Weights of a small mixture-of-experts language model, trained from scratch on English Wikipedia.
Size: 13 layers, width 192, vocabulary 10838, 37.1M parameters.
Training: a variant of Muon for the experts, 667M tokens, 5085 steps.
Below are experts of layer 3 (counted from 0) of a mixture-of-experts language model. Rows are named router (the router's row for the expert), down (a neuron's output weights, with its number) and show model dimensions 0-191. Each number is 128 + 24 x the weight over its row's rms, rounded and kept within 0 to 255. Numbers have three digits each.
After each expert's rows: "comes before" lists some tokens at least twice as common just after its tokens as in all text. This comes from a sample of Wikipedia text that the model never trained on. Tokens count by the router's weight.

# expert 36
router:103131172127107114086183120150116134113139153110128102151146123094148152125155078169116134165134120159127112167128145116128138152141120134098106132089118137099128173097123101145151148143128157127152143119128105166138119167106151184119128136103145107111114173104132125096093124088121107103138194140149136112206069130096107120123125136115103116136145109111130138129149126084143139106102138143115138172119098103150144137156123082124126159141118120174153090156124110118127149125178073108148105149163119137172115164138120132116120094122144132128132151170091145110150153151124102131
down0:157107136116140126129126114125157137124133159128129149168128130087134126165166155135151117157131162130155115120101108149118155113121096150122106146133119120101087116185127107084142098157109130149122152152126107158138099121117156144135122138151134126111115123104118093110098123102096122126099131105089142066134129162162134198102147077103134172102174161086124082109150160119124121186111116133112113120132107168147149135124086156104142150143133152120128148108091168135114114164163074131137134108116140170150137143135143102115128141089189102114127134132137159123122091106171158106
down1:074124150116123067122080111120140131163085130121153173119100116168145116159083142112109147109150123132118135169140143123108097138101125143097146124113103123115086171104144138118137078124122133133087113113156141140166106112106114146130098173114171112150056095139153128151164158165146100137127130125127107126129115107143152136136122107117167124125131122113143084121112117131094117115168088154154150107123147161155087148132151129163111111142136095148143147139096120109147104122108090146133133159140144143115150157156136129177145134096080108145100108156115165185133177110126137119
down2:102140104126102102127114096107113147108134143116128127158123179144110128125138179111132145115122144104105129169171144135141134118137095168156155146161133131114141150118110087120141162097111146121150143136137187106085120085081099142092124125099131115169165129145120147124137147083081132154084096091130116140112126159127106081156132146139166080109154127124101087090095144153128174152168116135104175152133137147110098121129118148098118113136121104128124111107121107147109129102160138131182134121100127105058147158121130141134109148137129134071153108111165125108140107114099142096
down3:116102151109130143138136114136103102132127102168115070109186159109141172099104126130131106112138126143141109116131168159110114123107148121088119157148154158101138139104103125120082133146132118113122127066165116142128104128159106100128083108130124125134156117104048106148143159079108127144154112151131103120131180107109126118143126168127119133129110102089090150117137113106121129149124122147159145106130164135141131121099124148099160079154091126148153182133178066165126125112130139129141139145149116188188137127156105101147132159112123151152131111105110127104111117123103109118
down4:135135127139136129116144132120102156134200146146145097140119105136156150124122106121081166086142121165093130133117124147104137113149115108114127143139128123114140134142133112111063128159103122131158097102147121122130154124134093147133142154152132128141186089081090082133124139144159129148123113132138136137108113150154104109150135129142126105145135167109173153115154091126083160109090113097147130154108145159124135146109118157121114113146105089099161116154179117168112156162115157116172136091128150115128118092151068150113165148087133130103133157098097181078086102108134122108
down5:128129115107144135135111160122125172118107088128160119102126122109103107106105162131144123081113134115127127148155116144092111106154142119128105122114129148146120114123124122120114100115135120141116151098132206120175099136116093098106093115108149138137106114161163108131092153137118126145146158139089118103138130157090181164162126098102171142122146166109105113126094137121129110104107106122117130119166133121111118141110175160116142105109127105131145171119100153067075150096134096133126168129121150098153099096113175142118155087138176132117069120116078113141108096089144102096
down6:139123144142114122168090078153144135106168147115122188128159138137137123152103120086144114105123121113151124090152108121103140092162084121088145094114132095133125085131140143109169132167126108116133100102117113151098138117079137114136104117108106118124124133151160160081097133131156066104144124141143116147136137114174120117163079129137122158148154162117119145124117143155101131133173110138128104114126162122100082125137163138172104149158136167063171111139154141158136145156102099127109133135117148103148127077118156085132131122154101111142131093147132169141162145144117106142
down7:139089118144108164111132137153119122133122099088152106119128159142147101156158095156112080134112177123115123111135142142125124141138116150130138110095117140145144097155145100131118099145138108180105186120134123121088130075072132138108126145106109118147131115102131061156116125130094086139084125129172104129123164152169109120118119153132097089114184087132109146129155145114134129120097124106145132091142114137201104156126126160134121156117137160099079129102111165137107088131142172076115102117109114117112144146147157160116135155113103131120121142149118107152113101132160166129
down8:068150107135144169138107142110146122138135136131148164127125146122132134147143144097158123162117135092181125119120117113127129105116148153094136128138111137123136134111126136139133104155091092137101127143130110116101145116135098136131110166187103179118143083088073126175117080136114076145158123137132080136098139084139130157183122130145117145146110151091125153122109129158140132089174136120095125109154128164124119116105118136161164122108151134116111141178162101128131140148073109122094126160129165120161152103145100130143103099117092153077133162084156121142172135109141113126
down9:113141126143093127109144156097101086115123127139110143141084149113084156125160127118105155095151097105181158118143091113099098125132149145112119160138133098153158141137113113087118173147128124128083115153129110157087135124135158138094144121114080109154105150108102165103121152136119148157133144109166083118115108131137107128135102177136168191164147152137144103083124153132140166125144138126119110161157127101078143059155122100097170148151092134134142098121165109151091158160106113141163139096124103140151121124126133136125173112110114111100108150136102145110108134125139124144
down10:129125138112111110146157122161134153100106099101150096130124130137129098153102078146166141104090147132159147171092097131140090125154136150106123098123106149141144105112113169098156118125134128094159143117138097121128149141146104177161089138164138134142099147138129106116141130106120137073068145084127157137106126103133132090130156164130116157119160133110159147133096175147187141145123137131157100121132146127117102101119165096158129107147125093133087122090146111098095113154119133123144145110094165168141147097108135153136144132122134157141122141112089116038097147122126106108
comes before: "\n", " ", "-", "–", " 1", " 3"

# expert 4
router:115114142090139125170104152149126152123144073127107110150096167142100136158111117136132134149141091116148131110141091175139137120086082152131157120128082132149158132139133098149121142158138143133118147100141104154151090133128087120118108095081107112100155148126132086101115160162093135155093165109132104125131115159175133105113144137119106119099188092098141135158114129100143126143156098161123137156134149138122159112125133132132092152107142140145129153156134080102148118134136104155145149148170159128144162120099120138162091105091136080105105191113106167141107100101127111093
down0:139137137106124108122134182146106124161122118136118166089112138138080146118119096154113159085147127128113158117168109140152148134138156118139130118105158148126100099148123186113144129130108067150174158105111143149133155141147158140129107142084143169132142162116132095134125106122147073150131101107153129128117131157138092117125134110136125141143154109123094104143098124103112165107202099162128142098116150157120195135120126156101118144106136152170109108100125101155130125085095156074134102120119113093142124158168148135107134121106142167095141115170129140121125112077134110151
down1:104137104091156180125088125122170141170100108134098141127118151146137113127152112172087150114137161147118076167163147097089169159109120121125111121092114108160130124111126130092157107100120124125123142141103135142118154138143086121134116128110129161102086130107134136129119125127110125158106129072138131146128102143167167104066081109111174073143140144148088132113161106088104130148124141153123155091110126119132118136120098146136149133173142099167134133115124129192163136109166140113121163131084095124145126158128144117156149126147137111154130112172115150150122111085114148153
down2:096094150104101118145102171160120156133157089166068118143125186153121155109153137141084173116121115122142111102121133078109154109090119141129152140097124138145154131103132151169108132165187141106125125136094107159153106098115140102117107135091081115151162131137126059121151143118102164153117135101103127123117095129125161092109140103153128116127118115130112133149112108112148172140134125106146135118105151105116149087141122102168117171140154094144129149137125073114116171115146140105116079116141128131128077142104124139133120139169155109119129131135100149120121087091128123089
down3:165152098144124101132152114143101111136141156119137136139138150107097096111127127080116115113082134107147126113097151131106149135124120181138091124126157109144131114146123178166133148131131138196145121073116094098112152122116103115075128171122156161119095112162113116141136090098105137127124150124129126169129111113118123123095148094133118108160128135145137115142105127143113140214123140128105164185168113128104092102089086121135117109075130118147149112109121141181116147132164140146128122125091118124119127140090151118131161079126122116130115105154109149124085127138133063104
down4:145130138090122080089137153169133148133136157099107106133146133059117106120112124105112120125192137127139134118096099107144098139164110123157144145145121096151122120141100118137155128089140115100121152103068133194096129193133108116105116158131145117119116088140153169099139118090156168125148150114141197133113146135145135155111127137112132134105107142128136119164128123145145115174094103129132117101127175109159121113145112090139137138096151190166134132131086128120143109109114113159149122112135162090117124136150127122120163124149127131139192128153130119128111145153093138090
down5:178140114139107165151112127149159129108130121148161137116153140108171153192111118148164110118068163093122138139128176137185117144125131121087110126150132131164133136133141135148099119112118090128081097140132111102129134080162090110096137135147110147157121078116138127117165111137075159133150137130146113180157134054129130142160130132120124152140123140133121118125159120108127125103121110138150140132092125148134116148096143115197147092100094127155103117094122126156126125110103101174130141109123131145154118091165126058088139120139141126155124133136101111131163135127127147105
down6:131155130143123148116137116112084152117111141130095163105129143116137123134129140103147178082094106103108095118146120143135104087136126108138132154124107119143101117119142142150161161164145138087178125129158090128143080092102134100102117181141097113089100122114120119163074116115163164110090160135122109164095105185146123123129107122128129093072103137131124111133180170137116137153131109124132119124120124114159144101137117130161113134113146132121110082143150119118132174139108148114141149105155079130157081105087133127134125123189157093111074152121168140130144130090127141115
down7:138126092125170097131115154120177143124132130111100192141148154073152126165146094135142104139088157106110125115096164118149140135097112136131131160146153129111103131119147157162153124137095173135127084132165173104163112118168144124079138158101105152174108118118153141108102105114139134165152123150115144137121094121117162141107127151114091088124124107136158152130150120138100163161100135134085115117086172094134115096117182120131091092113147075135174156155147147139149116090142144140133109084114104162136128101124106097142107159103115133128111158130114143119121132139133140126
down8:143129151166127113136115109161094122137124127150108095158134149103140142120135119111127129172118113164124113137143117131134136102154163130127120100097128106128093139148133098184122119145106112116148155133132113106120155065128108085136113188131150141109137147118150141126110082106148124188111153141100121136121136133125112090121135102156117060166155133180142131117157133141110184132117148119179098151137148141134141169115130080096142148127099157106128145161133127131120126143089063119152161108128160170168139164114084160167081128138122139136147152130124121079138113136134154170
down9:138168104143108093123128098121087142148134076086133101147112120126146170114138133115146105146118162132148134110158165091078131121132106106118128120162103115137099142071111117188169111137118134158135109168138143119121127086139102163149097102072121154121125102146084124144126123145128151101094165136115127143124152115167177127155101110140141144108147082113127110090131110143153158150158090145109123118154145094120140159137106123138114133154119147129099115149218110134148076149137114111138142166123089118132096131107106114163108104094128125099131138127103168144125121157124145136
down10:126106126181145167162083151162107132124172136089142128127111147081155103130121083166124135107080116127137137142119148112157094139126133130139127125161106112118141130179141101104119136131111135137137130102130145145148125119152126131123134128124109096139134127141131099115117081090069133128153144080103109107160133156118140096144099127147157141153074104122158164140125084137147125143122161122132123186140094145145095103071097064141106099151130144160103154099074124118138116121162111124137103109124146151121114072115138099169093142122195139134137124122132154106139107145130145106
comes before: " he", " the", " was", " of", " is", " it"

# expert 5
router:158174154162131111140115124150085136128156087177143107161173128092156113137124119117082099128133111124145138128088099137161137095124110097113121178127157118108161123089137124145123082132131100117139107165161158126132105155103133118130160112106127125135140127130078152120122141090108131122121089102143108141103124128137142099114165132177117144101102094176146139116113201096111138141146112107115137089106172146135072117088093132099157147152115108144152169142098085128131108136106107120130105133139141096139125152115161169127169110133132097164122130150131093160089107129129112115
down0:120149083150133149107171124053155123141127115089136147104126126171175132137192143151120112114094133109165126074121122138140126133119130134174185122142133157136134160133088125103170130148130102120104115110160106096126179129120091156144140163124143157093142140146125119118151153159106131121141140121123126096147163152146183099122196100151124147178118129116127119153129141111134087138133110145159121132100129102124157144149114160113157110138131112131091096145155103143145152134132117157145156145089120150111128140097142107104122121121127091101109081150126157121107094113122140184
down1:155122097170131099097163139121126106094156113156104152091130168122088117120125131161113150087138115091108126112142126112133139121136127096075079115108133120152151150145154128123098122121126097149150143090095096093170118106115103138127098102110101140118109132183103160143077118127137100162082095117146124119090109103143164102132161127116136114102091144138107158152123124122149158149181144074111123135126140090158138145130151120162127112148101110138095140086150128153115168095131134078118176143091115143090132134122129131112112100151138173113142103134113132151144112138098085093
down2:089122104136129137102150148112159148131149109126160111111183125132167133106115153101133144106122137117129145105160097101147128140116114121136140127105126181123108117172095154128118154093117152111155111112129140090095167147150112119144143095145130145142124128163126128162069114158120107132118159125121163142111140163138164158162116150155112146145093146137124087169157093124113202145178118142074097155171126121144145115112121118067137071177146165082131138101140168119105141144117155105166139125155131154108160083125143124166119157141160138134141134153125111125141128122130133137
down3:107110149152104082159135144106126110141121161100158137118088125106144120131146143082155156140152144101127142102115090140144162058122108111130149128143127128079153124124164111121144147188108165103148145165121144120137128121169118160101095118126097146092099161151116127149107138171112136111113142148117110115114154101122128125122125154092112133091111111130137164105128144127132155163153113126109091128145130104132146143100096141154121106148080157169138137112125136104146121105141128077160140133137113117078120152085090099056099156140110140117053142169125116096114104124109130113
down4:119164153127142118160116073143116184133145114093136133112116159176175127131158124128167134172079136136112136121104086096158155076133142134110130109130087135138111169154126098182107076149118127123091119145104135090140161122156139133152095120137149162130095127144117144135105139149128150125123121103102147136118122146117156119094151136140101103114170124135125183120113131107109119119138092116094136154121100135108118082102165135130117122098114105106175127142149168146176171157104125143145166115139120121147103097080122136083144132155116129105111100127118128138125113081157118179
down5:127082150162095142137138135091140150141135109101126139131174120089183109107097181102128078131077183131136125113146156159124118169129132142155113119150106150117124162105096145139135099112125152143114148123088164104114159111173125130130136138150142140129142105138160074082149138156128129165105106114098129128130146142116106094141132147119130135143133119123110129185142135136160108047093100180129145126112119131140095167142142155104134148089142110127140102114135158145113159123172141133139117126134144095098115183175150154135087134105123126118149119095136140161124105122158117149
down6:171124119140099128137104154152152143128135132102131192113103138177095106098108152142160141162129131143105113131083127174141144117107147153160150148118140107108098118140163109113171158161125140120123156132144104120160184121126142106113091120195104123126097121095121088122139140160111179137202191151123144150092119126129111163155138107138137098111127144123122115170145131130170137139150117142124106141136149132127155147180128153165101152142080160099110076144123116126112126146081120139103131132146118110112109125111092134100102096123106126119153147134085103140147123127138103127
down7:147124108136078123127095122102147124104119135163113122151107113152153134104166154139091096124128124113163121137157141130182105133123139094112155146134144134110141099119097098117111119102169153111169157120121144126122099141122189108115098086114097114106124107118125087083152113114104165140111118153156088126084125154134132122127131142124078139118156092145110111085149135128072105097098082130126172132083127110129130120098123123085163104138137125114149156123181118124075092122110147133154142142156189120138131170176135144124087139153142105096129138155127120123135157125136103172
down8:136122160139148084158151111162120137133112133112168099109133157140174154147132136135135129160085113151143140169139127161118139129118147096144119157118129107154154137106134131140150110155161102095143152103133144091103164118125167146128132119097139101138169183150166133152087116150118147109115152118108169133171125114141125099113136091170139116108197132139149103109125142157104158151126129140124127146162171094106110179086164100101123104135114112147102105210092131153160103130102123136183121149122115108110134104108111133114157152170133103100107125104147143109126106157114134113
down9:122121134135131157181118154123091158131125118127095128121170104115097114118105130145118103158127095118113122160161090172137115100112152164137123116107087135145146138142103090151135072109125138163164156117091118125118115116134132107153190110128114160099119112142095148122117150091154148111123151121158124160117119107099097133088134128083134142106167125120152114158167157138129082105084122123145135134126124126141076168148084155150139098119122173097122139110141122113132177104127128086144148082087117144179122087128109136111085127154110120118082114138132119109109139103149086093
down10:123119155120165154102152131107117133096144122130131146101171161080145108118139104118132141122139155116143151106139117121151128157095139122168143112112146115120116128121126087125124105133177135127113119160097173135155134116102122163139150081147109091154118127126118101111160098066149131133107119121098120182093099157158150141148108125130087164128100144127141103138125174150105122138082136159148085135136096123123158134096120177152126108144085119170115117105116137118136140141126131116131128102158116106041120191158103103150153139134103160136097162131124117087121124123187094131
comes before: " the", " a", " his", " their", " an", " its"

# expert 26
router:125120127114116120158111168065113132080124107122128177108135124164147107093165131113162133149123124101135131131096168082124142145124119132106121121136166151131191093162123107111116149114116109122102156121084163171113159137174124132119157128158164100162121144099126140109117177124174131169160106126108121100116139130108147111135148116127150114141116118120114096152112074142127077150101142134093126119102151155117129193070116105141122088118171154127112142134157139133145102103161108120149124122112110112120093154141103081138132131157108133155162153138127089121148139128168122155
down0:122138118099148116153124159126120147133138129127142207125132109134149138108110126114126126122141109062154102155111137118181138159075096073147141095134126167091097147120128111115120110123125144096129142162144111146124110161139133138099174110117112158129152079132152143113090123141141100119181106123152160133134180151140168124128128091135110128095139151155125148128154139166162085111129112109159134148116112120139103131074126123102110116135109138146117141140151140124140086158136121135100132125132121159114166133083086154147139100102109115079127170182115109113091126140182126087
down1:151098129147144141158145101140133174144152156129135145102135131122150106130153140134143140122143127127129146125149089132113139136118125106123138156162094079157142134156136146103106085142106102132120155139104133110113140080105184073118072101134144126147131104120101134118132132139163127121107158161120090156130160093119123145177096149136128147116117130093117137149130048121125107116174117155150122111123115153080119164156144130099165136123141130154107161146084144103154172103106131146100134154141167135083120072178169106126122116129176096159129113137109144172123112157134162141
down2:117161124127128120117116114168126115139124162125114191149100160127124136131127089161120141129127139144149148153120146131125110117113119162119111106084125114128111144102149165132146132136145125140132076113148119163115104138133116184091082129104119146114148176084135114096176126114116152107144133125161104104174151110128136121150096137125165185163125168113153115151145135098092124150127145124123141169140119083096112123136149090134081169123127136113166162148132073148107128143130111086113136139158147122210098120120145176103130133113149114113081114143107117112120136153179132092
down3:134094137127149132126134157079104119097112103153109128149162093107120116078158141181159119183083123133132144135146119127130117081130119147104112135147096108152163107078126118126153118097141147118156176079133153093128181182123120112103134125134130136124100128111126090139158173116126105195092149147113124169176156120121138096102126133100122115132097121108092115145168152097092116131146157124123137094106117113118106128123139154131116158112100130083120178139111099134112127092144149129101110111144144083120112165127150137113138133149153171114139174132139089125101119103131122145
down4:104125132147136152117145119119137103171146127086150140106139119149087107119111165123138112105154131139163128160175095126110126132123114150153145141062112071102126139106089154147152159167174141138115136137106131130111098104125155147159148141135148122136148144152099176101166105099091103152135149124121125109124082089154147119103153139141102147151170172121158127132125066163161157157104119177117158116111104140113149110149137152153101125129146144113108155134136095163135162113164149145126105119114119155119145110148203148134127076132147123150108117100145142094153108149144114149
down5:130128091141120114084174120180175134148187144104140083160162120125157130118143135129148115142092131113172126124118122149137118136135122089146142100132083146133114136119135084101109175173149116150147115134102124116077131127131086132124090084114118138131103116148105117106141096137131099147137141118166123128124102172115119134138146161153104130166159104126117137149206129099124144121136183155098116126151105150141149131097099130117141137154088094121103122106109111146109153102128094116144152177142092123149162152113177154107122098185127132157138133124129147103130130147128179135
down6:088128131170112155112153133100137119140123128104170162131127135101081131120123148126112117072130129095116144124147112129101117141091123140128127134112154132122105108133159147114146118124164112103080105159132143143069126148135127128100103159172167144133164132163127102131084130153089155101110122146158145116121137087149083126137096086124141126124093128117141138115142154099196124133127137144123152129175145131118114144122187155104087096141119128055118110120127095125161117117117094164120134134148083159155132128118144117153143086076116149168137143099157124113139151143066146125
down7:139147104100105065117096099133096113133121116104143131095156126120165127095152107160116153153101106144154181122134094126106145133109141134121113135119139115153145121119126095073103154179109106113177103120090111122175098115111135137128175129098114125149137162164136123131127189087134169134145133131107126113142107110127140157094107143106115107094094123135144094123147098115136095109134096101088107121116138121129123147146108134133121129175124068144154139107112123126164111139142103080159145147184098117114132164112086149098156147142136122160109146139147134175098128084145136088
down8:119114096151111132143142173126156169159128187114103119126124108104153147125156116146134148115136147090133147117146107154140127136065143142154142127153128127167114110125110125107137119145126127100130123069130159116176140095129147134151115140136144113158107189133096119149158120147100108065138123127130136164136145111113106126098162109160143101086133146121123166157110124164163099102173108091095127124116136133124132154144127130151108100109096141130186146140158092114147108135130098149130162124141097115134167092116120145144164102109176098111150131145081190155134107151170096124
down9:110168105119104140131095147149152139124135117080103124160138151157179174128145134121161127141137089136137095144150137145089133105119153120091113085155098127143099119133132144139089140137152077079150111128093151153130114140123136154105120102130158128133101141125144103135140113126147084129129154123111119135116099159121060108130121115120118092124121123122109139183115135126131175094081138141100153108170113094132133135142110119152124147101143141125143169113118141139149127130139155091167164093158149110116151131146138066175101104149094090117142181100100105154084118155150113081
down10:167152134129139128105149159132153117151077113161187141142092134118077116101148101123128129090083125134117126154121130165132139123116086110113120132122162128134147165146114160134157126130138097116117120154129102144107143141121092117140124133132111110094137170146121140119152126129125168165103109068150162156070114080141102088138147168158108126102116150163144156157131125125126122112145149132169127147048128108140096152134145131164140115123121132185154097123183180143105159153123137120146126124139096136120146098118116146129138147147132112148137116123181150114074154088143137146
comes before: "\n", " |", ":", "==", " (", " =="

# expert 13
router:154150159156139109106136114150070101090151119123148140129137126112136175138108087102123115161129117117121076134136155108154107144135129125099129157070145148122112179114113137113102182156151127117132145083125146151140121183148129136166166128143134111160086147109108111126123122176161153148147137127131126177130103103126121092141138135109126116165093111094103147137125159079128148133086159084089110128140136109109153158152122114087102161139150175127163126154120106110158102130158124110126141150181130143130090112164142167162147113106136142115134123118092144113115095140175118122
down0:120093127198112158104175108140139145137157148144132121118118116094127073131112160118120129155154163094171128092116148100134138146133093127121143151156129099110113111147157106136065141173141100130151129096078131148130122110150167125122125120095143113131121134089106125167162080103130135125097126111134106154122155078132098115173129150168126154169117163096104137166121139111126150099128119151135126108154154120125105154118080126089136164122130158155172103154122128093138105133166101098116115104101125154107078153127120119131094134127135143159139149135167089157154109129152128142
down1:122167131130139156118129130108125113157119129141122181149070119100116103108138117121111144168150141099090082083179134137146150121156140110132086151128144118116052102135137128131144127144155140183142133089128122170154149137146143139106117124096111125134127159121097145164106131112144077156093116144094134115088139156172070088104139154104105079154106116130107114138150151119110144138143137135125082064076132127130125115155106148151088102122120111147129159137079178119122112113112165131111147135142119140165133140118139118175114129103102128153159132117099143130140138124125129152
down2:143145124172137131136140116114149139107164114154133148106127094137150140089133094140124118091173121183143126120108159075140135165110148110117193151126135122168109146089143139095167117143120145131140123104102143090112145130115188107105158152123077157156135191110143151101137118151114179120132146144127130112125133139105179090121124107122141175110102132110150143093144148132115094135131136161122132165137162071093126158107112159108079148154135137119135102150132113127128134122098122084138137125107122106106081168128099111141136152110176123095138128110108154130136155080147131132
down3:147137095119142127123143132105115173164119094084109154143129112164133095110127124109143117149105139117158124131129101133116143142159136140112139135156119111103133157152100160152112160117161127158128115168152139166179110112164128177095119123139185123119081096150117079135146127090146148105129166178156138114066116137111100149100151145103148124152116089140161130132127112117149139137126143091110098104154144162156131135110149081103151088175183120101109121123158150129126115160116144164114115162116165099144143123113093142133129169122146120143148114123106083083166157146116109129
down4:178142146136119140082116121133115095137085127150166120116133123117092114122093128131139108155115131115146134110132104158159110147130068166103128101113145130138096124087131112084164129142120151129137173116156116132113164158156123092172134133137127141131107134081119084156121131132107106111141142165155116167129192097173093127131123151113133119111112138139147160154160134146105170081155172162127098145142171134128077160115117132131129159141126146056172125136151146116143139136125119117139121101136124161105168083124171127125128124152077157127124133098156130123126122131135158177
down5:114104111132108155153156134110116157134134118138101136118092185125136136114167149140144121128155150137142128113102118158104127147099091123066123118108108116112131120137125147137132130146183119129133164153136156149151157131096130166109148160057165125124060148091165106094129095127153150128086111118132147139100163114157148136104133108128130098088146099076147125140107112164131151164108101132158136142150110162192138139150111129142123114130110101200128130126158159173109135153134133142121118175126113152137122136135117115119103187169160142119100159101105122156103136117132125123
down6:103153151162125131142155157157117139141130123110134150146149091129145149166089111145158162170129103099075154151119164174149119158140166154134138131122111163117097121147115123136133145104125169077117131098105132088114128129155130111132114092173162122095121162150104167123126098086135149108130123139111087131146174149175111141146111168124113114130121109119163093075155132150097114169124125145147145133145138080129181082121118134123126159138155157110117128117140144134134162122125155142135094142103141135149161161118195129117167183105127128109107176123126117105136115104121121144
down7:131107112140125092090157127071164174107119138089121154114098139081164130098141144101133145154138140072101163132074136127160112146131087130117136123125123110130143132131119115107187119108155124123160118125139108133173108132124112115096081089111117140158120142161146102097135150172112129111145085122132143118133142117176108106158117149146174087077130148152128091095105138129121143132133131169063117154106092100157141137128147133142156176099121106171105141140143128166138099129147136132137113115101095124143096089122101120126114109151111169144132142131085099137154141135145158130
down8:140085135143060138142088122132130122119108146136067110113137105149135144131131096126114100127139137123121168102153109085144118084118115112120177148177119140104141118127144137162133144123094159146158092117137132145105141158128122135145093116113161115164116145112092137114112123091157122126126104100134107136116139164130139147134141162162109077109151099118153134152121059118171150119112135131123107167084111117143153131135089176140132140124128150108127134125138142176136113128131134148146156124145150149105097175117088083129073106141165134149072173092160126115117136104177124156
down9:154175153154080132106106109150129113159137124089100131125101112128101111140132110118116117136088086088122127140105158107148164140163159107093104065146119157116127161129141132138136132109163105151169128115094127112151145159160079144159123112132118118118104111158150155123152174117101118101145098095167097109126146107171101147134169107164122099127131157177154153138095123117110125133126126111155096081121141141098166117151097138113091106093166090115094129175105124121115153129113125131082123122129135099144126137136122183167147113136143150082134111122144156088135116155128126141
down10:120128150125145132140100123109116094090138133114109159110103084146135144143113137100121147101183087158155145119140134125101117133130078162115131156123120150121132097049136144109162172139105148182118116147145151082143112132117185078148147115124130139150111122128075135137107113123118097115123149146126100134149128122126128097119153126097156166150157140152160120109168144129146148136108152134147127152149157098131116089075142143099124113135140126120135115083111096152179133137146144106121182111090116094131125087122095138118117149127128136100119090152111107179086165088115157136
comes before: " ", "\n", " 0", " |", " 1", " 2"

# expert 8
router:167116172145144080078140130123130161125134158149163172136110145135154143114089144136086105169128142109119139163160131112153113143163074176130090093148095131126084121118140106112155161178128112123147114120137152145111158167161133162115153144103099111135081081094119153125085138134145131142113161115080132121095155119108126106120160087108101098130111147148097116134104136109158117152134139106067112129109107120145181111087113154156112134110126128161129140127122108107141129163178117146128146168142118089153105139121120125144156113120137109174104126129108148110150140139129112150
down0:157139093111145187151140115170117120123122110102173105146158133097158147110167083103147143130111093136154138186127137098108179135130140073139107099100131132135151145150109125165153123116164123094153138100116149073111161122148134148092155107123152136114153110152132139125148100110136127170097128159126106129124107114121179165126101117164134141152136116151143124105125138133094121127191126165120115131123135127126152132137137100115111130173132104109092162179133127145145145165140174164113164154128126107135126083111129085129109152119193140128111124133163152133098143141101153157
down1:147125121138132140094152144066139156151169124126105127170148168125148147140096111125100136128136160170121115128122101077114152109128118152122118092120108093137099173164092079145101121066141153145141123112108115121075140097158148111113128115105132092108131092110113116094116139094054124133155108122127107124122111138109145123108131131165093103140168152164121155159133153144125159152100119125130116130114155139105113084149092106121147136132158098113094099081091141123117163135129170170093120107099137130067109144159088128137100142119130120136106137110126107149126167122144135130
down2:129095094114107132131143101131111126123189107110104112095154177095140134150127166113158111113135154113127138124140161127129114094108158101137086165135124119124123147114144109130102163156148179137128136091119092147101092117109178158116123129122053158086123176098148135132165140123132083110103125127133147174110091127142108131149116120154108142141130112118090118142159092146127155144164111122134111125133165094114092132135115114145134123143152158128141090148145129125112131136118109109114135077167128166125109074165163093162092090128124106117082096110148129159113141118144078149
down3:126118107138114127120132113113141108139107131118161184121158115153119168146159133137084133086129126142167131123130147145076128145154138143136112086080128142123123147166113083150118156160136160113120124141151146092131153097172131129150129092154124115120158131171137118110087144157116100118104065121158109103143182122163111134088121115156128136122124149132077116142114127080178170135141129113183141153125135143101117145117121172105125126163107094097117158094192118133130079143099161096115131141142142133118132127110128106099126095144111156128130155154113131089121080139141167149
down4:126145186129127145086101174138143152106137116118125082116094111114149116124140106102122120100139138098104143147106148118130117124149153150154114154129123178149100098117123092141117120125151137128118132170095118109092112150158150119096118117100137153137133102119105139140121119151129128102126153135172146107147113118124156144095097122090154107143141112192122130144133149101099129148106143148067083130128150087161123108069172138099143123137136085156150136101131133158123147060103140132131032148122103099115141138134132140118113120124105154166149106099115105139146122180115165129
down5:094137085147117166109158141106121109149147115132102157161110126123143108141129118105107165104155137097133099162131103171116151125143132152087117181065124102131129160163123138096116130125080087108166126152109142111174131157145111114121156127151110139109137129094101117107143130144186141158117130152114123136091102116085119112122128138152127106144177074146063160100151100081117135105141130117118174095115100121097131106127125165103148144163115091108086133144170138132113169150107133124146135114116165112171088125116129110113104106142113108128152143114123108146149116161100146136
down6:158164142120142128149083135156107116145133111113093141151143124163103130172120100132105096142159142119145130078144077102102161142107124141126111105176116128138118126128099190081150101128085132146125134127131128119091112119105108126092125126119121132125124131111105120129117126062109116067155129141141160108132177116124123177085106151131125119139090111147141121099077164101143149139134136115157091105131127101121128159111110134151132152155139130121154106140153077126112134148163121173087107115145135186102065131130133134134131100105097113161167100128107108120139129161132119183
down7:145142130157119137113130149075169151130095147148130110147100121169088151114126134087118103145129108162159145109109138149125142123144118105107145110140128121121107122100163153127118146147133118160147154121132131106081126109141135092111145115151087128147123126109153127192091140138173113105136111135142123107106154176123114110073109107156127080139159104149148164130109198143176132101083145132120095106163143063112161111123135125100117161122110130133142129141150135150102132120122134153136118100070166085088113142144122103091129178093156164167138136139152152121144116160122114131
down8:149170154109132105126098110098152159113113156113110126075117112108108100116096163165117149129117122103106130149166144127118105113096135089159112181162134128115112114121140156130164114142101096103145113107141109125056122157143127164116137105114113131115164165135140181135113108134125142130114088154167135114113126145127111108133167154120144162136142141140110075165078083171128140168192090130125082155140105119104138103168153099145121151129124150162143152129119132118124140126112134123126126146142136159159126095138113108157137110116112074184117130152121119159161135141075121114
down9:123124139149130156104127110131145114148170122181154164114150113098112097089159093165141119092124118127138123117123121148133084108131133099140095095150143106127074099123145126098139128119116135110117113158157138122118123121143107106157168154110157173142142120163108057143122089088146065140148115129086095159104141169123144136129110107153109144159133117142114119124141170087110073161139110071147107077162154116164144146103075135124150132109148108142123142092099121076124117108141139103112088143120111111126140111131081153126128120128106145109132147115149101115124123151161130152
down10:098125099118140141073139129118143117144111139111121120088139112164137138086122072116116127147119096130135112146151169133139105142119153149103165069097141111131088106132128106159095103102136142123100117114117114131095124131130139138201138111135111142105188133126133137120130107118130136140145063145073198083150138095128123101131121127132200142126118130094131149104121115119132103094146116144119140181141149096143161139085140167140167125136123112123149112119122108171117129119124128130147111124110162150120135097143157126142111155106150115118148102091115168061121122149129085110
comes before: " |", "|", "N", "0", "W", "1"